Experts of a small language model: width 256, a sigmoid router.
Below are experts of layer 5 (counted from 0) of a mixture-of-experts language model. Rows are named down (a neuron's output weights, with its number) and show model dimensions 0-255. Each number is 200 + 30 x the weight over its row's rms, rounded and kept within 0 to 999.
Before each expert's rows: "comes before" lists some tokens at least twice as common just after its tokens as in all text. This comes from a sample of Wikipedia text that the model never trained on. Tokens count by the router's weight.

# expert 87
comes before: " ", "\n", " 0", ")", "|", " 1"
down0,248,234,170,198,185,215,181,216,167,217,163,234,179,188,199,229,185,166,240,231,227,179,210,219,225,234,147,172,192,178,210,132,207,228,184,165,220,161,229,188,204,206,191,233,204,193,217,213,163,180,203,187,131,228,195,237,216,223,153,166,170,188,161,184,194,204,154,150,197,210,175,231,244,209,188,144,222,196,191,225,209,181,243,256,178,170,232,236,202,160,234,212,187,176,242,207,172,179,214,189,220,191,134,144,138,194,226,189,144,212,190,198,238,194,195,184,219,201,180,189,203,196,272,204,257,201,217,223,150,176,147,196,145,147,269,186,201,160,225,207,175,232,196,198,167,186,137,240,227,170,232,175,185,236,233,186,220,233,152,180,178,176,171,181,221,175,184,197,215,157,216,251,233,196,169,188,156,216,190,212,245,205,257,224,211,176,198,161,237,230,191,176,220,182,213,243,215,221,173,207,226,227,210,154,159,225,238,185,119,195,228,209,205,201,190,205,207,172,173,147,231,232,130,193,213,188,245,174,206,237,179,228,169,180,229,164,176,231,251,144,205,193,184,222,141,213,176,189,121,173,192,234,187,181,219,218
down1,178,180,212,204,172,240,195,218,225,198,199,246,235,210,208,226,183,201,213,195,246,207,165,213,198,195,197,221,180,226,193,179,244,176,198,205,190,175,156,197,182,195,141,193,202,169,169,200,208,168,160,193,193,224,230,223,199,187,244,218,155,222,224,230,231,194,206,190,193,213,198,169,212,155,152,206,249,198,143,228,152,188,184,208,223,161,258,124,111,264,160,210,260,211,217,201,177,261,230,161,175,193,191,224,191,285,228,218,208,168,160,227,150,236,157,164,223,182,220,239,209,234,168,214,207,224,165,248,219,227,180,199,208,233,209,174,221,215,195,177,183,153,197,191,122,159,291,178,188,181,217,174,160,159,177,174,211,203,208,231,213,224,208,233,179,183,183,186,239,176,187,221,210,209,168,172,176,210,215,230,305,187,185,171,197,226,185,212,230,182,159,159,111,200,172,219,181,142,151,192,215,207,183,143,222,160,183,207,204,158,228,240,205,194,206,216,219,184,230,204,206,185,199,197,196,186,178,196,188,194,240,244,171,153,175,205,227,139,208,181,186,167,199,224,205,217,228,238,180,170,177,153,200,163,252,217
down2,180,194,169,173,181,222,233,193,204,241,181,166,200,149,210,220,158,208,174,168,220,214,194,237,224,178,212,154,143,260,174,185,240,176,150,195,198,146,184,170,223,187,213,152,245,171,219,186,195,229,213,159,137,214,202,205,143,221,205,187,199,233,248,283,186,198,190,164,242,200,217,170,225,184,250,214,195,165,240,205,158,223,216,187,199,211,163,228,202,195,229,185,183,203,210,223,223,199,182,246,237,216,177,193,220,160,195,209,232,172,198,223,225,189,174,241,211,187,170,205,198,153,158,183,201,212,187,247,185,211,174,204,204,223,214,197,249,194,144,190,197,185,159,239,192,174,195,238,236,173,260,207,218,193,190,167,232,183,216,179,254,159,232,179,187,231,210,182,148,233,106,216,127,191,229,251,224,237,233,191,199,237,208,155,163,227,189,171,162,168,215,179,187,170,195,158,210,214,206,132,168,175,192,184,188,188,218,153,226,177,184,211,162,237,205,172,184,200,140,175,188,173,153,223,205,231,234,212,176,173,244,255,175,221,179,184,189,114,166,183,194,159,155,256,216,213,243,227,196,215,230,129,183,218,175,173
down3,153,189,193,154,182,266,256,217,240,220,206,184,218,176,214,227,185,241,196,198,211,270,205,189,155,232,250,231,194,196,223,170,177,208,229,180,236,223,224,220,205,204,231,213,166,166,148,134,202,209,194,182,168,177,179,210,205,214,208,194,234,214,195,214,180,216,174,201,166,151,164,147,252,146,232,182,153,161,134,196,155,181,185,220,197,220,159,209,205,168,201,185,196,179,248,254,208,261,174,176,249,184,198,193,212,163,190,215,121,173,185,196,202,156,208,188,205,194,219,179,223,190,151,196,162,216,166,184,199,218,203,244,186,238,179,243,208,203,189,232,177,245,265,184,169,222,174,155,191,175,194,165,174,224,206,242,241,193,178,220,266,178,244,198,129,197,207,222,168,217,211,235,218,138,209,187,183,191,224,209,198,184,197,185,191,171,186,243,170,168,190,177,212,158,223,210,215,199,251,227,158,194,271,198,192,189,249,223,141,219,177,172,234,216,179,179,184,194,206,242,133,234,206,199,152,209,154,184,164,227,167,226,175,223,141,195,198,168,217,208,224,188,208,180,251,178,204,164,220,224,289,248,192,231,205,227
down4,209,191,233,220,224,249,211,126,227,208,158,193,158,262,183,150,201,206,232,201,180,208,207,199,155,172,159,215,207,185,199,202,185,220,168,210,194,239,193,268,192,214,186,188,196,211,181,160,156,191,210,200,221,241,230,160,175,215,167,192,263,213,163,259,192,224,213,199,143,202,229,188,206,223,178,213,212,164,175,187,158,207,186,199,157,235,189,221,204,275,164,169,199,256,152,223,230,192,120,247,215,234,239,207,202,166,235,209,206,216,150,203,157,208,190,215,204,212,183,236,198,192,243,210,211,220,152,148,187,200,164,216,172,170,184,200,169,160,229,175,200,203,151,219,157,208,210,229,228,182,219,204,244,198,177,214,211,99,190,172,219,229,156,175,145,174,214,214,182,213,193,183,240,206,209,221,224,295,204,218,169,167,214,223,192,157,183,235,193,230,170,194,188,203,213,235,213,207,176,286,192,232,195,246,239,142,224,171,197,231,184,221,193,180,200,200,242,211,200,151,172,205,203,111,241,190,224,180,236,235,199,183,191,193,239,226,252,136,168,184,220,206,214,201,201,224,222,246,244,215,212,182,170,232,193,202
down5,239,207,152,227,216,204,177,170,227,256,144,167,136,173,160,200,119,173,217,186,270,212,218,217,186,202,178,201,222,174,170,208,245,199,286,202,186,199,216,231,244,185,197,210,206,228,239,219,242,160,202,193,120,190,223,179,178,190,213,163,201,186,208,172,192,236,197,125,179,230,218,243,207,176,187,198,237,257,194,205,273,183,190,156,252,178,220,201,177,206,186,187,218,193,221,212,211,188,188,207,213,212,258,180,194,203,195,258,215,219,203,205,195,197,229,149,224,192,215,184,144,255,228,226,244,202,152,187,233,219,184,204,208,207,193,179,190,206,194,203,250,193,153,228,129,236,247,198,188,163,219,168,172,165,170,206,248,185,170,222,181,206,204,235,209,138,188,216,207,213,192,208,235,205,169,210,209,232,208,177,164,158,167,245,242,187,208,199,198,175,179,167,219,194,207,229,225,184,302,197,187,176,216,238,181,171,162,222,149,259,190,163,216,177,155,204,181,150,226,236,212,201,183,241,185,185,261,182,225,194,145,204,168,234,169,231,215,219,220,209,195,194,216,171,178,230,272,205,214,241,185,189,236,226,232,176
down6,213,205,188,147,158,216,224,156,157,158,179,227,187,237,190,205,172,147,152,235,239,208,157,181,191,283,173,231,219,221,234,152,232,200,173,171,208,217,215,222,238,218,180,204,183,215,196,178,147,219,219,189,230,229,243,203,240,229,318,196,227,176,183,221,159,178,218,128,195,212,204,169,234,166,202,160,185,177,197,232,192,206,239,199,232,232,172,168,179,157,246,172,153,160,167,181,139,226,231,217,178,223,201,249,173,188,133,179,150,227,176,190,181,218,196,181,168,161,191,205,220,177,116,218,186,226,177,195,235,157,229,219,167,214,177,249,226,228,183,158,191,150,165,211,190,202,227,208,194,181,230,188,171,226,177,196,183,251,233,253,216,189,207,214,190,189,206,163,240,196,160,197,192,224,176,227,183,169,232,175,197,183,163,176,173,165,161,210,169,226,184,205,204,137,222,185,191,219,223,216,249,153,191,164,185,159,240,170,149,222,252,173,227,223,204,195,194,211,185,249,237,210,197,206,193,176,236,245,213,203,226,166,225,142,150,206,209,171,176,208,141,200,143,165,188,192,205,199,188,193,224,190,180,210,200,203
down7,228,207,201,256,243,249,201,190,204,270,209,199,170,191,205,168,177,213,220,194,236,218,175,162,211,188,220,172,205,176,174,182,207,181,268,174,199,216,209,198,188,255,191,196,245,217,228,159,220,159,234,237,227,168,194,244,189,244,236,183,184,176,206,214,175,223,212,177,225,196,189,231,196,172,217,262,231,201,184,201,206,202,196,226,253,233,244,185,235,199,185,237,205,259,208,180,249,157,196,193,175,173,188,149,198,203,177,256,175,161,242,214,220,241,149,239,140,186,268,188,190,217,174,200,248,162,162,197,260,198,224,244,162,199,183,238,161,239,178,172,267,231,231,233,126,186,190,171,214,195,224,185,185,216,248,155,216,153,213,218,194,206,191,204,212,188,211,159,159,200,193,215,236,229,198,166,226,214,228,227,233,229,221,206,160,198,233,126,191,213,176,252,159,169,208,197,160,183,177,165,230,225,163,190,234,252,231,230,166,191,172,241,160,191,203,190,218,151,208,184,276,177,155,153,168,227,193,213,229,149,239,225,171,220,187,223,196,193,128,241,210,206,175,200,220,172,181,179,174,212,212,210,177,248,211,243
down8,192,192,203,200,205,185,196,208,141,243,192,212,98,177,205,163,183,164,243,262,209,194,173,182,233,208,210,211,220,205,233,194,112,218,212,200,161,252,140,184,149,166,233,192,224,207,228,171,168,237,191,167,202,212,143,227,220,172,135,223,231,260,218,176,193,225,163,182,221,222,247,217,239,209,172,232,210,190,181,248,236,272,196,216,195,200,221,200,182,134,233,174,229,162,218,226,212,208,185,206,212,201,116,275,294,177,172,187,198,182,187,205,198,184,237,242,193,224,234,187,194,230,201,195,216,164,222,116,196,207,205,153,190,129,249,223,219,170,202,175,218,266,226,256,192,202,179,244,212,196,196,185,220,180,209,192,235,219,161,304,240,194,212,168,231,221,203,176,207,216,203,196,167,215,190,197,185,200,134,197,208,191,206,178,242,239,206,157,203,147,195,211,191,227,205,167,212,180,208,190,194,167,188,212,168,223,212,239,201,205,171,219,196,205,188,170,154,225,220,195,237,230,205,216,168,197,168,170,180,195,201,231,197,222,233,171,234,201,185,197,165,217,177,209,192,211,228,213,192,211,204,237,186,209,149,219
down9,220,222,222,254,205,188,215,207,201,194,187,213,212,187,244,185,243,173,192,215,235,174,165,205,158,225,204,185,231,176,191,225,206,199,214,204,217,175,223,243,224,249,224,284,239,154,198,259,222,195,206,173,197,194,239,240,290,189,161,193,211,221,214,201,210,195,175,193,190,218,246,193,159,210,238,119,156,275,243,204,225,185,177,165,251,164,235,185,202,201,193,131,258,210,217,201,204,190,268,170,183,154,189,169,231,170,207,220,249,216,246,195,230,217,200,207,192,227,174,222,203,163,188,176,182,232,228,187,157,180,197,240,266,238,195,166,230,214,176,170,176,168,181,181,173,195,108,195,184,226,226,217,208,212,159,160,214,188,225,200,218,214,217,203,174,188,210,132,203,140,165,185,255,163,189,187,222,197,206,214,148,207,229,207,164,259,206,232,187,214,165,225,213,178,247,214,193,178,158,178,184,225,240,250,192,232,160,187,195,224,200,232,156,182,195,206,226,197,220,214,202,233,219,189,238,224,245,204,243,241,233,227,242,203,243,188,195,188,182,222,214,139,255,231,184,213,169,213,252,188,153,199,188,139,202,193
down10,236,181,206,224,242,184,173,159,138,235,185,164,171,216,144,177,159,204,213,184,187,207,219,223,183,193,228,184,243,194,184,196,182,164,192,157,167,197,201,148,157,205,169,228,159,188,239,236,174,171,217,141,147,204,166,152,212,176,177,207,203,215,217,198,230,179,224,258,212,168,212,218,188,194,229,186,190,112,232,169,157,217,224,172,236,221,234,167,204,151,160,209,248,150,216,187,215,197,222,155,185,188,192,223,235,246,224,158,160,243,230,172,186,160,179,206,203,213,120,173,159,236,154,196,204,202,242,167,174,239,248,191,196,206,169,207,239,225,190,199,168,190,212,140,177,243,162,201,194,201,218,159,210,164,156,192,189,203,236,168,167,197,120,151,187,197,237,237,204,191,219,160,212,195,187,196,134,207,180,213,237,210,219,168,230,168,220,180,217,225,204,218,170,250,199,204,192,261,190,155,218,187,183,193,245,205,210,217,190,163,164,197,236,229,178,199,186,176,146,150,206,206,222,186,192,150,177,188,214,181,243,222,252,223,219,179,188,190,126,182,247,175,208,210,140,209,238,274,212,188,185,204,197,195,158,238
down11,201,130,227,175,183,228,192,207,179,228,212,207,185,207,165,215,189,168,204,211,212,257,182,184,229,196,179,269,173,181,156,185,198,149,212,208,157,179,211,221,246,154,247,200,193,184,188,222,163,207,223,198,200,225,262,220,200,205,166,227,155,234,178,252,172,205,183,202,159,202,182,202,185,227,227,230,224,163,213,185,200,198,192,171,193,193,162,166,219,176,159,174,232,193,155,185,170,218,175,253,162,250,222,175,206,217,159,202,247,150,195,210,216,202,211,192,176,176,191,187,192,214,191,204,144,213,222,281,176,179,238,227,245,186,236,188,145,180,223,250,193,190,166,223,202,205,196,229,232,177,156,206,210,198,258,168,270,183,189,172,257,190,205,192,169,198,201,199,188,198,162,193,239,135,206,249,200,200,213,203,151,203,221,179,143,229,215,196,166,223,165,186,246,209,193,234,277,204,159,205,215,212,289,221,186,238,154,231,167,231,252,236,191,178,206,147,171,172,234,157,237,148,222,166,200,163,221,181,203,210,196,181,189,147,175,129,162,236,216,288,186,169,141,238,204,182,213,217,204,179,189,211,217,195,207,195
down12,150,186,181,205,196,246,178,161,211,192,191,166,174,226,185,172,184,192,179,190,173,177,209,225,236,226,239,187,192,196,254,238,208,176,162,231,190,205,207,189,178,174,221,156,246,167,141,187,180,231,185,212,189,182,230,225,248,181,281,145,209,207,195,193,207,139,136,209,202,141,287,237,207,194,190,217,231,238,214,195,177,225,146,210,166,227,199,174,160,219,228,197,226,227,202,228,244,200,205,202,177,209,138,250,215,205,230,218,171,173,225,171,215,205,202,217,258,220,153,197,211,221,227,201,244,230,145,144,195,193,187,194,239,175,174,190,203,199,223,160,213,230,214,209,209,244,261,234,243,211,218,215,153,185,181,192,211,188,193,166,208,305,152,190,195,221,214,233,198,154,188,201,235,133,232,245,161,181,203,244,222,234,189,114,206,200,185,170,160,175,194,202,158,154,205,227,199,245,223,245,168,205,262,194,220,210,178,179,169,189,134,185,217,215,208,182,215,210,210,222,208,245,246,229,206,182,193,228,199,204,225,218,224,213,203,161,238,185,214,207,157,189,183,230,262,249,240,215,185,221,208,185,176,218,238,226
down13,155,176,140,250,208,182,210,179,191,181,204,216,141,222,187,259,197,212,180,146,141,209,157,196,234,144,250,195,211,182,207,218,243,194,177,237,205,170,175,191,181,174,199,192,274,210,204,167,147,184,205,219,177,219,215,201,221,220,141,219,214,259,201,215,205,211,165,243,260,201,194,177,176,178,269,183,218,204,214,201,176,191,192,193,254,202,192,205,200,172,235,196,203,209,247,224,217,189,199,193,152,175,204,156,209,246,119,153,198,227,243,186,216,216,201,229,184,186,191,179,204,218,181,203,151,212,234,286,179,189,252,180,218,156,178,190,173,237,183,232,255,206,227,249,204,175,168,222,219,216,215,212,199,190,149,198,206,167,192,170,250,204,244,226,238,195,209,278,162,230,178,197,189,167,186,200,167,196,221,125,175,182,235,171,227,203,224,225,255,244,209,201,240,186,159,219,178,198,275,226,171,222,262,198,192,188,232,221,265,200,218,237,192,181,178,163,168,168,229,192,234,203,229,205,146,188,173,164,202,196,227,194,229,217,220,129,204,179,184,186,174,212,233,198,206,227,251,191,180,198,222,148,215,178,180,231
down14,231,165,163,146,177,231,213,229,145,182,211,229,212,239,227,229,165,145,176,202,167,229,198,163,149,241,189,178,179,214,254,173,192,235,191,206,204,234,224,234,222,186,175,198,176,187,213,198,136,274,178,150,182,170,204,203,201,195,242,253,259,222,210,166,177,203,193,205,220,192,211,237,150,188,165,183,184,230,205,216,189,217,172,196,214,178,181,195,157,229,198,203,243,200,180,206,194,203,209,168,242,208,191,195,258,255,162,172,218,164,171,191,203,211,214,228,245,211,201,203,199,193,170,249,173,141,208,184,174,232,142,200,232,177,195,210,240,177,190,200,213,211,147,252,206,190,180,211,162,191,239,263,178,206,187,213,191,210,237,229,255,208,177,126,182,224,184,234,192,249,222,183,212,213,158,214,207,254,235,184,216,205,240,191,284,195,220,179,224,203,145,213,210,212,188,239,200,159,198,230,194,268,201,184,245,225,220,186,208,245,234,213,279,164,155,188,207,200,189,154,182,213,195,157,177,178,143,233,144,210,199,186,218,161,159,197,153,222,175,215,172,170,160,166,156,201,186,188,259,193,162,140,193,165,221,156
down15,170,242,229,195,186,213,231,209,180,202,213,195,255,183,223,172,183,219,179,157,184,232,178,209,217,196,202,197,229,178,175,224,172,203,185,245,170,136,197,176,126,211,166,220,167,191,190,162,199,228,245,198,241,194,165,195,214,202,158,178,181,210,207,248,181,109,193,174,185,204,135,119,152,220,200,203,156,221,181,232,177,232,271,246,196,180,203,180,175,135,189,216,212,171,204,182,243,146,199,207,202,188,182,182,157,208,213,269,183,176,238,164,178,191,186,230,195,185,200,169,173,239,203,212,174,194,198,276,205,207,205,207,219,187,206,205,233,182,253,186,206,208,183,201,241,210,124,174,133,235,203,180,204,206,188,205,199,128,175,115,184,184,224,191,180,159,240,153,206,197,141,207,202,184,201,221,235,263,185,207,174,222,185,187,176,189,209,246,185,174,205,207,209,187,181,240,223,238,162,200,188,219,185,247,222,231,224,204,213,210,246,176,201,150,182,244,186,140,216,151,173,195,177,204,188,163,286,201,243,189,180,209,201,223,167,224,170,200,259,201,246,175,170,182,219,174,197,255,196,170,211,154,194,197,241,224
down16,190,181,161,146,138,233,213,198,211,240,215,164,223,259,219,190,241,228,140,214,193,182,216,168,216,210,188,186,222,201,221,172,192,165,161,163,228,234,252,151,188,211,197,203,202,195,207,189,199,209,201,154,239,200,215,244,271,198,210,225,190,206,139,193,150,172,188,150,208,230,165,237,197,157,239,200,171,226,166,147,202,220,234,140,214,152,230,191,197,242,218,255,157,193,195,233,185,194,231,166,203,180,253,247,228,168,208,210,179,173,204,195,198,204,148,156,205,149,174,236,218,251,245,213,198,179,172,181,218,197,246,201,184,176,191,148,233,145,236,243,191,214,174,178,149,218,191,219,185,198,177,180,209,209,174,134,206,204,180,236,163,206,206,167,254,138,205,171,200,211,220,165,217,230,224,249,210,229,216,164,138,201,224,202,163,194,150,164,219,201,188,221,188,211,149,185,220,229,212,243,190,224,249,200,150,188,241,214,256,198,215,191,188,200,156,164,239,175,224,189,204,199,192,216,208,228,199,216,195,188,170,227,202,198,200,177,172,144,190,161,171,205,207,139,172,160,240,229,228,166,160,153,161,145,210,133
down17,180,243,187,154,251,222,216,197,232,184,174,186,194,240,145,217,209,190,122,161,171,198,186,207,231,155,191,197,256,173,236,201,244,225,166,187,223,259,211,173,243,176,190,215,180,163,200,166,153,175,203,205,235,212,257,250,210,204,149,194,210,186,233,159,207,195,194,223,247,188,213,191,210,139,235,278,201,223,208,186,123,180,228,188,189,202,155,240,219,181,183,177,182,243,260,208,205,232,186,222,208,178,203,183,197,216,168,190,184,171,183,222,191,222,264,209,229,148,182,222,211,236,228,224,191,161,199,230,226,172,223,229,269,212,232,131,219,199,156,196,185,187,212,154,159,199,171,254,212,212,211,184,231,202,213,158,215,198,185,197,210,172,194,179,208,150,200,195,138,211,171,192,206,182,198,233,185,184,198,202,234,205,158,203,220,273,223,182,207,195,137,265,193,195,195,152,194,213,139,124,193,170,221,190,216,180,225,126,174,281,213,173,237,203,210,210,180,222,194,205,260,230,168,252,201,204,196,204,197,215,164,194,228,205,214,176,151,206,229,223,174,189,202,141,202,189,236,201,156,197,218,188,224,249,216,215
down18,268,205,237,207,205,229,171,166,163,197,222,147,207,231,185,263,231,255,165,138,172,157,153,210,242,185,232,215,208,193,188,204,154,208,183,207,173,183,163,201,217,210,215,192,225,185,182,193,157,195,195,203,175,191,171,185,163,193,199,233,227,178,189,199,238,210,142,237,191,249,243,232,252,186,188,175,145,167,206,171,184,234,164,226,211,248,173,194,223,226,191,197,209,177,217,209,231,158,214,235,196,189,202,247,246,201,234,303,191,195,204,210,153,156,230,191,199,282,211,230,236,207,169,211,215,252,198,213,207,173,185,181,201,125,229,240,205,218,190,164,201,203,216,222,204,200,161,198,176,214,147,176,201,142,172,185,181,232,161,226,217,185,210,204,178,197,189,227,164,179,176,242,212,212,159,233,181,166,167,208,159,221,243,205,177,255,238,249,197,270,235,193,177,150,240,232,178,174,185,240,165,159,232,195,257,225,150,178,157,246,219,213,154,217,207,152,213,227,198,187,193,155,151,164,217,193,224,170,241,208,235,184,252,166,217,182,214,194,232,203,239,210,199,240,210,212,198,156,182,196,208,206,263,173,216,195
down19,168,195,219,174,242,250,170,179,225,199,203,213,176,204,149,222,238,165,222,186,234,189,189,258,173,204,180,156,179,145,184,251,183,170,187,241,160,205,213,198,168,215,245,224,173,210,239,193,216,150,140,170,194,220,205,211,245,222,221,224,226,149,133,219,183,231,217,152,263,226,223,225,194,158,221,240,223,158,212,234,205,237,253,255,199,154,183,204,213,226,278,177,181,207,201,220,226,188,211,189,188,162,214,186,196,172,178,179,251,280,186,172,163,181,195,204,171,175,186,163,208,250,183,186,179,224,108,184,208,222,234,193,252,179,219,190,221,222,117,184,201,200,213,223,230,192,242,273,188,205,147,173,220,209,176,224,174,149,221,196,217,187,209,148,228,176,180,218,241,207,176,180,234,200,208,185,220,169,190,183,194,203,203,211,188,241,174,213,179,260,175,176,224,213,201,217,178,189,207,191,191,238,189,175,249,189,195,204,229,213,178,187,159,179,144,162,260,177,222,196,138,199,193,252,220,220,192,222,198,247,203,192,242,222,183,205,243,239,185,196,217,169,179,235,227,269,194,185,240,230,212,245,227,242,210,182
down20,257,213,184,232,190,182,171,198,194,173,207,201,184,201,222,187,207,199,155,181,274,228,175,225,171,182,228,177,167,187,196,218,226,236,209,262,159,239,209,226,152,206,193,210,175,169,223,205,233,192,192,185,136,199,232,240,181,218,157,231,194,218,191,186,197,218,170,191,141,171,161,218,192,183,200,191,208,176,182,183,221,176,233,245,173,278,202,234,174,227,158,188,188,229,174,258,193,207,211,171,186,156,209,180,216,151,179,230,187,157,187,203,200,215,172,173,174,195,152,220,260,229,169,170,189,193,172,183,243,148,215,224,211,178,219,212,231,155,211,223,191,264,174,219,195,231,194,169,254,198,186,145,147,173,203,253,183,235,172,202,209,198,167,209,221,201,154,186,171,177,211,187,253,202,167,232,263,256,198,139,178,164,183,213,227,180,157,178,210,231,167,179,222,195,270,193,146,175,152,218,208,209,197,166,188,229,210,154,232,209,266,161,235,239,186,218,213,129,161,165,223,249,216,200,188,186,234,167,214,191,206,244,216,157,205,253,210,199,221,203,195,232,177,140,202,149,213,195,128,154,181,174,199,155,233,166
down21,184,235,208,247,159,160,252,211,205,224,225,179,168,180,160,253,213,206,184,244,245,204,148,189,250,212,201,200,170,183,237,212,184,157,203,176,221,194,180,205,220,171,131,224,232,213,182,175,208,217,263,156,223,230,246,131,172,181,279,230,169,167,245,175,234,149,190,196,223,235,195,251,196,230,221,205,198,181,155,196,152,269,224,219,247,210,224,220,204,206,241,228,168,191,194,211,208,205,197,240,164,255,245,187,203,183,224,183,138,232,213,177,235,214,186,236,207,184,209,157,231,204,191,195,178,215,158,171,208,224,133,208,186,233,168,253,204,184,152,218,212,173,188,204,203,181,238,165,160,178,210,150,247,187,178,193,183,166,251,218,150,113,191,144,166,227,177,210,146,173,206,161,206,213,219,238,174,170,177,259,211,236,233,237,150,203,178,171,183,208,197,162,202,114,206,192,184,189,219,235,187,198,237,187,210,177,171,174,195,230,202,218,243,245,216,213,218,219,205,189,204,188,167,185,197,200,240,218,180,187,204,189,243,199,170,181,147,199,193,197,228,185,209,232,219,141,194,201,206,209,155,236,185,242,190,191
down22,179,249,193,206,201,192,158,184,265,197,261,208,226,224,239,182,165,227,163,178,160,140,235,225,222,236,192,184,203,229,205,181,175,278,204,214,209,235,220,210,195,141,194,173,202,180,243,215,200,257,208,218,190,212,160,231,151,194,239,205,239,234,193,250,199,174,266,260,252,180,224,191,230,241,198,193,262,154,205,178,172,218,212,198,185,196,234,195,167,189,185,175,188,172,183,207,189,195,164,164,164,144,193,174,184,180,186,230,212,192,193,196,236,161,177,267,227,209,242,164,214,194,210,214,205,226,200,233,206,261,259,182,256,175,222,227,185,128,225,200,177,189,216,174,271,234,188,180,177,200,140,180,205,191,178,225,154,196,171,162,175,205,225,213,212,206,194,203,208,233,208,138,185,160,222,166,209,210,184,194,222,189,211,204,214,219,187,188,200,204,156,202,181,159,178,193,217,231,242,178,192,216,152,202,132,236,217,156,136,191,199,190,216,175,201,197,226,150,252,245,219,168,224,201,235,153,175,288,179,272,213,254,177,210,191,158,214,211,229,184,202,181,212,169,223,186,197,244,176,177,207,220,184,251,210,232
down23,127,189,231,204,211,203,186,209,246,249,242,163,226,203,154,150,138,205,189,236,197,162,170,255,179,144,188,227,182,184,180,191,225,200,230,186,206,204,217,212,193,190,176,187,210,206,212,199,203,152,238,214,156,201,203,205,218,212,113,200,234,187,191,175,201,175,232,185,245,159,204,181,184,217,198,167,194,242,154,185,152,230,200,259,200,210,221,183,158,213,201,273,212,177,209,244,233,222,212,252,243,186,226,192,207,193,136,195,170,218,209,157,236,188,151,234,183,170,163,246,215,221,208,215,157,187,157,178,270,181,199,244,133,211,216,237,220,260,221,154,197,181,229,171,210,245,186,234,198,229,208,149,220,176,186,204,243,196,186,215,161,165,217,189,207,211,199,234,192,128,139,232,227,231,165,159,236,215,224,199,245,212,179,143,143,223,153,216,171,154,138,205,158,156,195,161,224,237,243,229,224,178,216,194,160,232,284,202,226,232,200,206,179,187,195,219,177,211,199,234,203,211,255,224,210,216,190,185,221,159,199,209,197,188,197,191,204,156,161,188,205,227,165,190,206,213,198,190,241,178,219,178,231,193,190,165
down24,229,229,238,205,188,157,213,182,146,158,228,196,232,181,207,192,162,253,167,143,198,206,134,194,205,221,203,199,178,187,173,223,273,214,201,198,205,175,165,144,196,191,264,209,176,151,119,200,126,184,227,189,234,176,210,226,174,158,192,181,149,187,211,162,204,213,211,182,199,232,219,138,221,155,188,232,189,186,211,230,231,229,136,196,212,194,223,234,256,202,231,175,200,227,163,221,217,171,194,228,219,249,147,199,217,200,236,207,199,188,147,211,218,186,185,169,205,247,253,224,136,163,253,185,200,230,210,210,192,186,247,189,236,211,208,229,245,231,235,196,167,204,170,166,244,218,157,177,245,201,225,246,213,199,217,210,202,263,267,159,247,164,181,249,153,183,171,217,201,217,168,217,176,188,213,202,187,263,179,206,214,206,148,173,231,206,226,177,240,245,224,255,205,198,219,188,187,225,189,228,169,239,197,226,168,168,180,168,223,237,216,193,190,208,164,194,245,146,150,171,207,249,222,187,247,226,194,219,205,143,157,221,198,179,217,188,168,221,207,199,197,218,252,213,214,201,203,217,209,161,209,170,211,235,165,201
down25,198,218,183,200,228,190,144,170,205,116,163,189,184,194,199,200,182,222,247,212,192,198,231,239,200,202,211,257,215,177,157,198,219,204,223,199,201,200,194,227,201,148,154,154,176,237,173,177,181,205,196,158,193,261,204,188,217,220,185,188,186,235,191,177,269,164,238,183,171,171,234,194,143,269,271,211,187,207,233,148,217,182,189,176,191,187,198,224,166,181,231,209,267,184,208,184,182,134,220,222,208,154,146,205,179,187,245,218,141,233,192,246,202,185,208,156,170,211,210,219,214,183,222,206,191,151,143,221,172,214,232,258,245,263,215,212,194,197,166,188,196,189,236,130,203,245,174,175,138,130,135,237,214,152,154,186,145,233,227,190,225,226,190,170,157,190,218,192,201,182,227,162,229,215,201,252,216,220,217,205,196,215,194,174,170,217,197,218,283,245,206,218,190,187,216,247,198,262,202,223,194,245,213,181,201,211,207,214,163,179,200,178,211,182,191,214,185,188,262,177,175,163,180,194,226,192,188,188,224,221,238,216,221,178,202,135,216,163,211,209,181,205,180,202,155,160,162,239,230,170,201,225,167,179,170,227
down26,217,224,237,215,186,207,180,222,216,219,165,147,184,229,188,139,209,254,156,191,216,194,133,222,230,198,232,161,214,122,193,207,141,200,192,237,199,219,212,225,174,219,205,261,222,180,243,214,241,146,201,173,160,220,215,228,205,164,171,214,222,217,188,200,152,214,172,200,247,242,176,230,179,156,203,171,190,239,167,187,223,190,215,210,205,147,135,221,215,146,203,144,216,185,184,171,243,202,187,223,247,196,205,187,213,179,220,191,221,200,205,192,196,241,191,198,215,247,188,291,237,252,185,219,210,207,216,209,198,204,293,181,220,229,179,159,197,220,188,176,271,173,186,197,178,163,205,198,195,181,194,177,231,210,207,237,200,212,207,221,140,166,181,204,138,224,180,191,214,216,183,193,211,142,230,215,246,167,255,220,243,200,192,210,201,188,181,193,257,156,204,183,148,192,164,157,173,198,215,223,211,275,178,199,186,269,218,256,188,224,209,158,220,227,196,188,202,252,200,187,180,164,232,183,233,158,211,163,163,220,199,171,182,256,242,226,226,225,170,199,229,196,153,225,193,234,158,233,185,190,215,264,206,205,224,178